From a checkpoint of a small mixture-of-experts model trained on Wikipedia: 4 picks a token, 568M tokens.
Below are experts of layer 4 (counted from 0) of a mixture-of-experts language model. Rows are named router (the router's row for the expert), gate (a neuron's input weights, with its number), up (a neuron's input weights, with its number) and show model dimensions 0-127. Each number is 500 + 40 x the weight over its row's rms, rounded and kept within 0 to 999. Numbers have three digits each.
Before each expert's rows: a language model's description of what the expert responds to; "gets" lists some tokens that make up at least twice as much of what it gets as of all text. This comes from a sample of Wikipedia text that the model never trained on. Tokens count by the router's weight.

# expert 58
Description: Colons in kickoff times like 7:00 p.m., plus first pieces of words after After, On, the, such as del-ivery, v-ice.
gets: ":", " |", " d", " f", ",", " p"
router:450437566557512474469530503509447514550399427565485544504489489475471416504551463507474539502453579448558485534455497484452502450583487511459530435466551449467470516469560508510535502490435526472481449444525466499549484524495506472495507451484495512513537473561475508506538519461473489472536505536527580585524520510502519502489406467517533524517506497533394616507522465511488480543477
gate8:488510514441516484518521507469488465490432485499493475482542499568473537541541563527433543513408494472489484473462560499481603475582518513490552468553498485554499511483484554518544543567542542448515436484579521496539486547520477503444446572453470478487608477521510491487508525519528531601553546534489589539515512492487500493511450450529494461556540434504521549587513451456521527490509
up8:510423457495475518447526551500480487485489517524493484587472491599504492525464462522549465507427506522479522531497455521500541518519442471481496560522549486578488435484453523503570451529596510580512486526602551599492552520501459536495499471513493516508487456480467483597432502478484546523469584537500511465550543496478491520430531474522497410464491488444484546534489510478427482458476

# expert 18
Description: Middle syllables inside long common or technical words, such as scl-er-osis, alg-or-ithmic, alc-oh-ol, spectrosc-op-y.
gets: "ar", "er", "le", "y", "en", "in"
router:475501479591501474473553510464464536490491476516416524498576523546506537469480494447434562477447497468442460463479445435486463509506483475436514469461457499538513462525465540484524496488567490573545459452433542511554549428501477509441553511494553555496490502431552477416549512521529519521593527480492539435462496476443514522481558550571487490501450553506581484508489499504425543502476
gate10:506498498544560534518520515469512495549453480574563518512476503506472539475498470456549537545514459499507511567535558526528574496523521429497487425502460522475479432567435461531491506511547528525556482474549536548473513476545597492449526516413511488466509487495490483491538523437557562459534487437456544516487491476592551506432468423462485467506548489600534510404511483480480486567517
up10:481498508522558525498502519478519505551439489558560520507460502522476544463510447455528565561502463476488513535534528507517540488539514448490469443521490518477474408578437475502504522516534532539557486470536569559470501453549583503456533536428521547476502483504490494445539491463555575448519532432472545502456470470596523531409492443479448483498551485588534483404505519466487497574503

# expert 13
Description: Spaces, pipes, letters and digits inside wiki tables such as fight records, asteroid lists and sports results, e.g. TKO, KO, Pan-STARRS 1.
gets: " ", "%", " F", " N", " P", " S"
router:501512517449553467426507480541538500484480457474566490545477477529481516533487470456542454449507461454477489484537471420457431513435524521380417533453547501482492514520452519446488407546562556435466559470562442566523500568482538470500495447512536545477497413494475529490468482495433533541491515442497500499476483553457449427471517533559467493487507525501471502510474502491568521446535
gate0:537563434549528551438518524432502523574539464465508483478533454506518445535505414522503544558482487506451488441515534391528546520455522496519548521467444552554507450564458434447489495499541512561510383485574479499526530514505527469484459532471477469461556467515515514481534532524497537512494434458504479526592512539449503541488509493533530513501530431554525504464526421499567461533509
up0:472483588483512418586520478535496510440480517586452540569466537507468530537468557506555469429527502530543537561508529572492471498509444458457482492462525481452489529479557552535476536475481484479513551558388540485479507511461442549526496491499485489497473517481555445493473463446500488477519525537479487518464472495530527461526510460447527466468498587388509515491501583572462478458434

# expert 23
Description: Final or middle syllables of proper names, such as species epithets, surnames and places like Venez-uel-a, Ped-ro, Leon-ard, often in lists or coordinates.
gets: "ian", "er", "el", "o", "al", "ine"
router:492487434487483494466493594500530501466510488434553441491465500547415517484474490488499426409475464471444520490516512512500494498522556533515489537527510522567520530547462484609493509489474530541493475517542486549583536591550527469483450495488459485528528465555527476533497585504453542428511450484545542502492496549440497528528559511540499421533427448434501459559519445474484487424470
gate0:471519514504553542518494447492508510474471532517492528559558473552498511498527537519495552472473514434495469534510527455469486483549516525519523510518503471564517538475475522495534481494497523466425458527441552568551586527546468524572486543423461447521509441539553438557420471488486521490533472625543455511529490581566573527527467519521507561431450509553434500475541457547480438459511
up0:459428553472448550521503539439539458516494499522528535521478504557581513472400527483577480531495496528462456530529529570465515466504505544502457489524498514477519529510547526451480527472516522476482582478524457508467464500470448448426551467545486492491438507512514477523502547520474538493451486432556566497491448460473467462512525490408518497593574569478549509404592505469508567472500

# expert 62
Description: Continuations after a W or w, such as w-ore, w-ool, Kn-own, plus inner digits of large numbers in election and census tables.
gets: "–", "u", "8", "en", "4", "ow"
router:457547471521485514481490494500454525533509495513393503549556528534574558453554529553479566506398558475505456459515490463456428479503438434490478465534470478428489506551458522453551510497583553519517538495520543444503555465468509493443575473497524508455566454435467496549512530565518508522580450528504527473550494510520456488529545567487528569475469467530510515522441512500499485471566
gate2:487498523427527505496468515563551412513501555500446442559450514504574551445535503560477523504467525566522489514521545491471499463459566487491498531510473541513424531489541490499443474497534502406591516432456510515512484559415482569465533487409420570413502495475490544421528530539507508549508532488507447539500475577524532482479504501471496512518473517541484494464465520437504531469456
up2:490527593498591479520457511523533433486563520429508502510537480487525470444542482547487509546512524484477491488519498453439531487428453568486574513539512551448469458524556536500466464451471513438508536516521503515479520482505437543507504498468480527392456528480462489450584475460525501585478540571517455564537517550517513434462524486497533435470581522530540530525514468431487527423469

# expert 59
Description: Individual digits inside long numbers, decimals, percentages and coordinates in tables and statistics, such as 40,0-0-0, 8.1%, 54°01′.
gets: "0", "1", "8", "4", "3", "7"
router:428543508431516481532540459500515532548498466534463440527476552552543574438476450505457500553423475517558537514548484443519439429489547515454488523548530410491566528471460433452505512502568572460490558426490503537556457560506515414450527473535508526488479470479510529451520512460492517451492507502489503567459485562478549507468555546494473535465446508550472552487441505480519534546513
gate0:467495436552524545580449513504549432514432467503436477528493480471529505518486522545434531513481523429513539438498408481504475516498467538612526529534485534482524564457512564619515563478532498456514515586484526499506558446427499514527483506520555478432565460461475486487500495506500519497529491486548562544500475510491521506473483554435505519482482459507472525543422496500493387509512
up0:560508546454460461453553467500444542487580550484567518495514532500471505492469464444562444465481483535483464520523579545481539522492512452399506451463524492518473426565487437396457445503455482531454482445531463487485409536555494466507483487453435543566449534533533520516503497477452480472466490503450446450507533473540504502536509450554495509553523558480529461517563500512490586486497

# expert 44
Description: Digits and pieces continuing numbers, years, dates, coordinates and codes in tables and chemistry strings, e.g. 191-7, 16-c-orto, SMILES fragments.
gets: "1", "0", "3", "2", "th", "a"
router:465475478534467487446456557555513518561426489489563506541455529498468559457526543525496478458516524477490429453410546532453477446492485525495394510472480455480487503450538495466544472438471577511469517448510514525519531548469459490505516453558489552540525462514492500469501559506455565480490510476473496498542478483478509562526486614509526529557507494402436468484468525553480557448601
gate2:511457488521584459495506509522406522506472498484491477496450513513473511478539514503438593507479609476527517519509512457479470550550441507492552438504497501476551553464448488473526584443463439583483442509539485471505523440477510511537457639511473524451525533508533572463511528471547532516550496588474528474544531512447490457456452522529488489482474440492467532580495498512460498440505
up2:510527482533505499418554447452466452465522459423485463485459564577482487507474508501430530477564483524499466499478497460535536519549520498525462385549443505484477502529470530522504611484497460531497452510492531482525559465531486499478531548546495505482441551504477559502448487545496502505488471562435536442455493518485395478413498493530495495556483569473444443513477492438555597488493

# expert 1
Description: Middle and final pieces of proper names, especially foreign personal and place names, titles and numbers in tables, such as Rib-ault, Ady-ge-a, Emp-ress.
gets: "0", " L", "5", "%", "3", "4"
router:454508542465532524490419557586538566473462461504578486476445505545538429508519497484585447469479485476450439511506498474430472496443542486451484512466588505460533500471440522476472486535515583463522464476546485545514512561451519467438509450564571552544571399505485535462511460479457500523474562480491540450540518507463475537566495519496458458475458483496456473488456509501525489468539
gate0:514456547444451469529480534470468487485421530526481466518416447434525482498552481449525488564443488550513543442538534560524506448466567554508477546476500508412462510459570523552547409497543546473502490509426518519471480458483487460487529474484499462526562517548491496480510508533535443538469519478522474474506526419443491486471383463529495534480545413538473510518528516559434458496464
up0:524536470546529501534510472496481520503550467493497534474571534508552516527439466540492523474551585484518477576465500446513488573567456484464499481490493484597508523495498494471413574491466463521528487470512502478553482488540464496544438517473518529444451548423519510501536542453515536475475435561434514519499432589536519538539631551505553458477496544553504532451502523459555539527536

# expert 43
Description: Digits inside years, coordinates and table figures, spaces before numbers, and number words such as seven, four, several.
gets: " ", "0", "9", "4", "5", "8"
router:486548455510537552481440525412496425503508462444492501514482541562483528476503450525495428443495481458549471481463441460471497508546492538497467549480539473525508552471493442466575565496538545493470517574539593480546547519534458476467531460458489543487508473545455452492510530450498555496514452535412552510459535546514532487422516540496500520472462472437421567522467498478493534606529
gate0:546548504467466433474547463524514537540507459519540554432471445480429538524434472524454403498470442458464498395548498429443470491450496484476503526527489526501461567513494526468515460509531511518424576509471490513476495505528486510500515461482461500487482544401545436552436489522512531537445496507502463534517513479485563384571555544463505518492497525465483421554527528529469505468466
up0:461468516477543476496516593446540513520516462482475448559553479578554473498466478491455447465575520467509493520495508495496492491578455499474450499539533509529505518597484455519480445466484501485510517520519502477482476460484507473465496511363534497422544476541452544488489445452470475507502501503519574484426578414583485554486529485486465510454478443479524529411555499456481474525586

# expert 55
Description: First letters or digits starting a word after a space, quote or bracket, such as B in DownBeat, 1 in 1990, 2024.
gets: " ", " B", "B", "1", " T", "9"
router:540565547458523541502503461517553483431460579473556484528451512539577516453567439478525536525499455451566499585496504590477570467471524501466467538550531452482538451527495445455527536499567545493471535481542500579479474513495492438430516518523540485508454414534436543469506498488515478504467484524493471493494499462535471560467524501451509555450479536596447545456512465484510534557533
gate1:525621523527472533527551452537458545412491513573519433525511410463486477495576533447578556486492515509503558511518543497528460552490463509538482515514493483508540432539507493484410465545529531554465513516503561520519411568514580457483491493470520511548469502492505510504514466529456497495460440577474433472504483520541503520555483500516560465481472540505454522419577480522536529537467
up1:468525471446491550471560507525445500459528514502534411559475457494515538486492496444511506450541553580534476480412574545590489512466451518507492535520424468515502466537541486547471507499508512582446499516502582450588557492496516441505528527540534521493464505508493469500512503521509541490513402565470483474524466484519484506453471576464481453548504470472561569468581534546552499567532

# expert 14
Description: Word-initial fragments and early pieces like par-as-ites, Ed-g-ar, adv-anced, plus digits in tables and pronouns like it, he after commas.
gets: " as", "0", " (", "2", "3", "g"
router:484474516484459471526559491418460497480545496569563543489472588493444487548454471467417553541452427489520526558497494484551507505498544452510533545522485463550479448500514466468465492524446482527382515454475394545542528487555511492444549495553486502549406541472471487458520578478520521482494498508446464455488529502481524485549478459529447443505536526545463508497490542519519476562422
gate0:480483480520429500456568503472454520487554499504491501489510501497522458515523511588454484457451461474564467494549481416556497498465372479496498491519484504487538518469480542443498472549502500481503495538516488589534437443506513529561450521567488487516519529491500425533439444423490554485438480478485499487514477452503437494387526520480470474520495561497438429420508545533547412483491
up0:501498476437525500553452504527524496518452494507506484524504520547468535511478511420516513540518559514390551502429505591443485507589551536460496504506499504520462513538495488540482490504550516520500537458473434449469566555535489481450560483433552503496520473509489544444569524584498469523538581524524469536481502554505533482586471474533522583459466448512555572586479482479450565499523

# expert 39
Description: Middle pieces of place and proper names such as Man-it-oba, plus city names like York, Boston and Philadelphia in tables.
gets: "er", "it", "le", " York", "e", "ter"
router:537518504440445534454436457481458452537472543472521504535407546533486524516533555528518451482473480482468492542431551579464519481492580507524504540509452525483524494532473503527582546524582524493463469488548487579489508513529537477458569463475444458486574457535477539562475578493424539489507479533541494557573489543455482511556521557454504556543503431556480511441479485542508488471541
gate0:530431484495525527554489470425496517480536550547541501530543494524459465475396566429604491506491480536497514530472504592406518528527553434497547571534492514557556517440523544547547485461492511538437512519475471566465480498572463504476476454489455466559520438484547513549521473500427483516526470557498519404501505514508483501501542503534536548475447550500534506514542498485516483422501
up0:482470448512526529510507563470533498420567493530519505477543492468528453470467522464535449452530582502502531456500462507496415482542464459485464586523563481491498494545527546478529461501419454456446510493580463548533445524551528502513479411447480495453465466485484437451507528461456479612536497469557555462486579492519471526486505483481456566459494483482439478526581438520509475548498

# expert 28
Description: Inner digits of multi-digit numbers such as years, ISBNs, page ranges and counts, e.g. the 7 in 1750, 9 in 1991.
gets: "9", "2", "0", "1", "8", "7"
router:463530522529500459478514560475549470551454467532539439510476421495484463509552438523491445445488439503513566420443510564495539513517525526514499536491555530551536426605515474521574494472495507514512525536516585494454494484533503495477444500482499544511514529461451518494495467493471489507520517540456456513456545475543590469524486531413485499404428551497463583490478520437482513591531
gate0:469371551532401513483517474500521466538506481525514445516537464492524407467550513528486517510494492527541532424493559563519459456585535492472517457514489476529513450477524520450514438502417493527519484435514478528567491495500506509468501447536461548480526501561426529536532547521485500490489489544528541467495483500501454518462508432563555443545521543438474491412519571552444545564509
up0:507527586465537551542544470439532512516437472497473487453508470559517397484487483495515586520433476508509494468525577484497488492523481469507513403466509485518489520469562481447480412447479432454517459470529525576465477451513475582512514461568469552516515461484479403462523526518456543546533487504568548524452458504517413513529467537546496444491507552515500499578487473552480514479480

# expert 27
Description: Credit words in film and music infoboxes and prose (Directed by, Edited by, written, Released, chronology), plus digits and hyphens in discographies.
gets: " and", "-", "ed", " on", " by", "cted"
router:525477485427516517454535459548523483457498550561555529531553476557429542513489465505530458557537447474423505530560436458497414489507521452545546467459525457560536540493489497533548498501549416452417582511511539501445516453521559526474474501480447459527443437416491525511527492459506504580471559501518504499493582475539509432501506482492552500474474505502521485537449524440474525448527
gate0:561464455458521495447430537566492495487477532476492503490536418521483478501440459596532409505582411471498430443565479542447524485486500504504530493489506512455530535458492489523464440541522454559488488523486471532586440447496534542473481481528463499565524520459462547532548444454482469438488505525512587523528409514457478547469536476514458511549469474455496443482497479461468547463529
up0:513486512502513497492543436465566511521540436556531515515458574466480562484494553381443567497462516582495531569461511451541384519435542542465466496495536463537502459512488558474547536491535500490472493428537515466484506460477474495525564503466533492449437456500538533502456536535463500549494473493477504451537536429505524451591481479476558485473526489570559542536533462506453499536488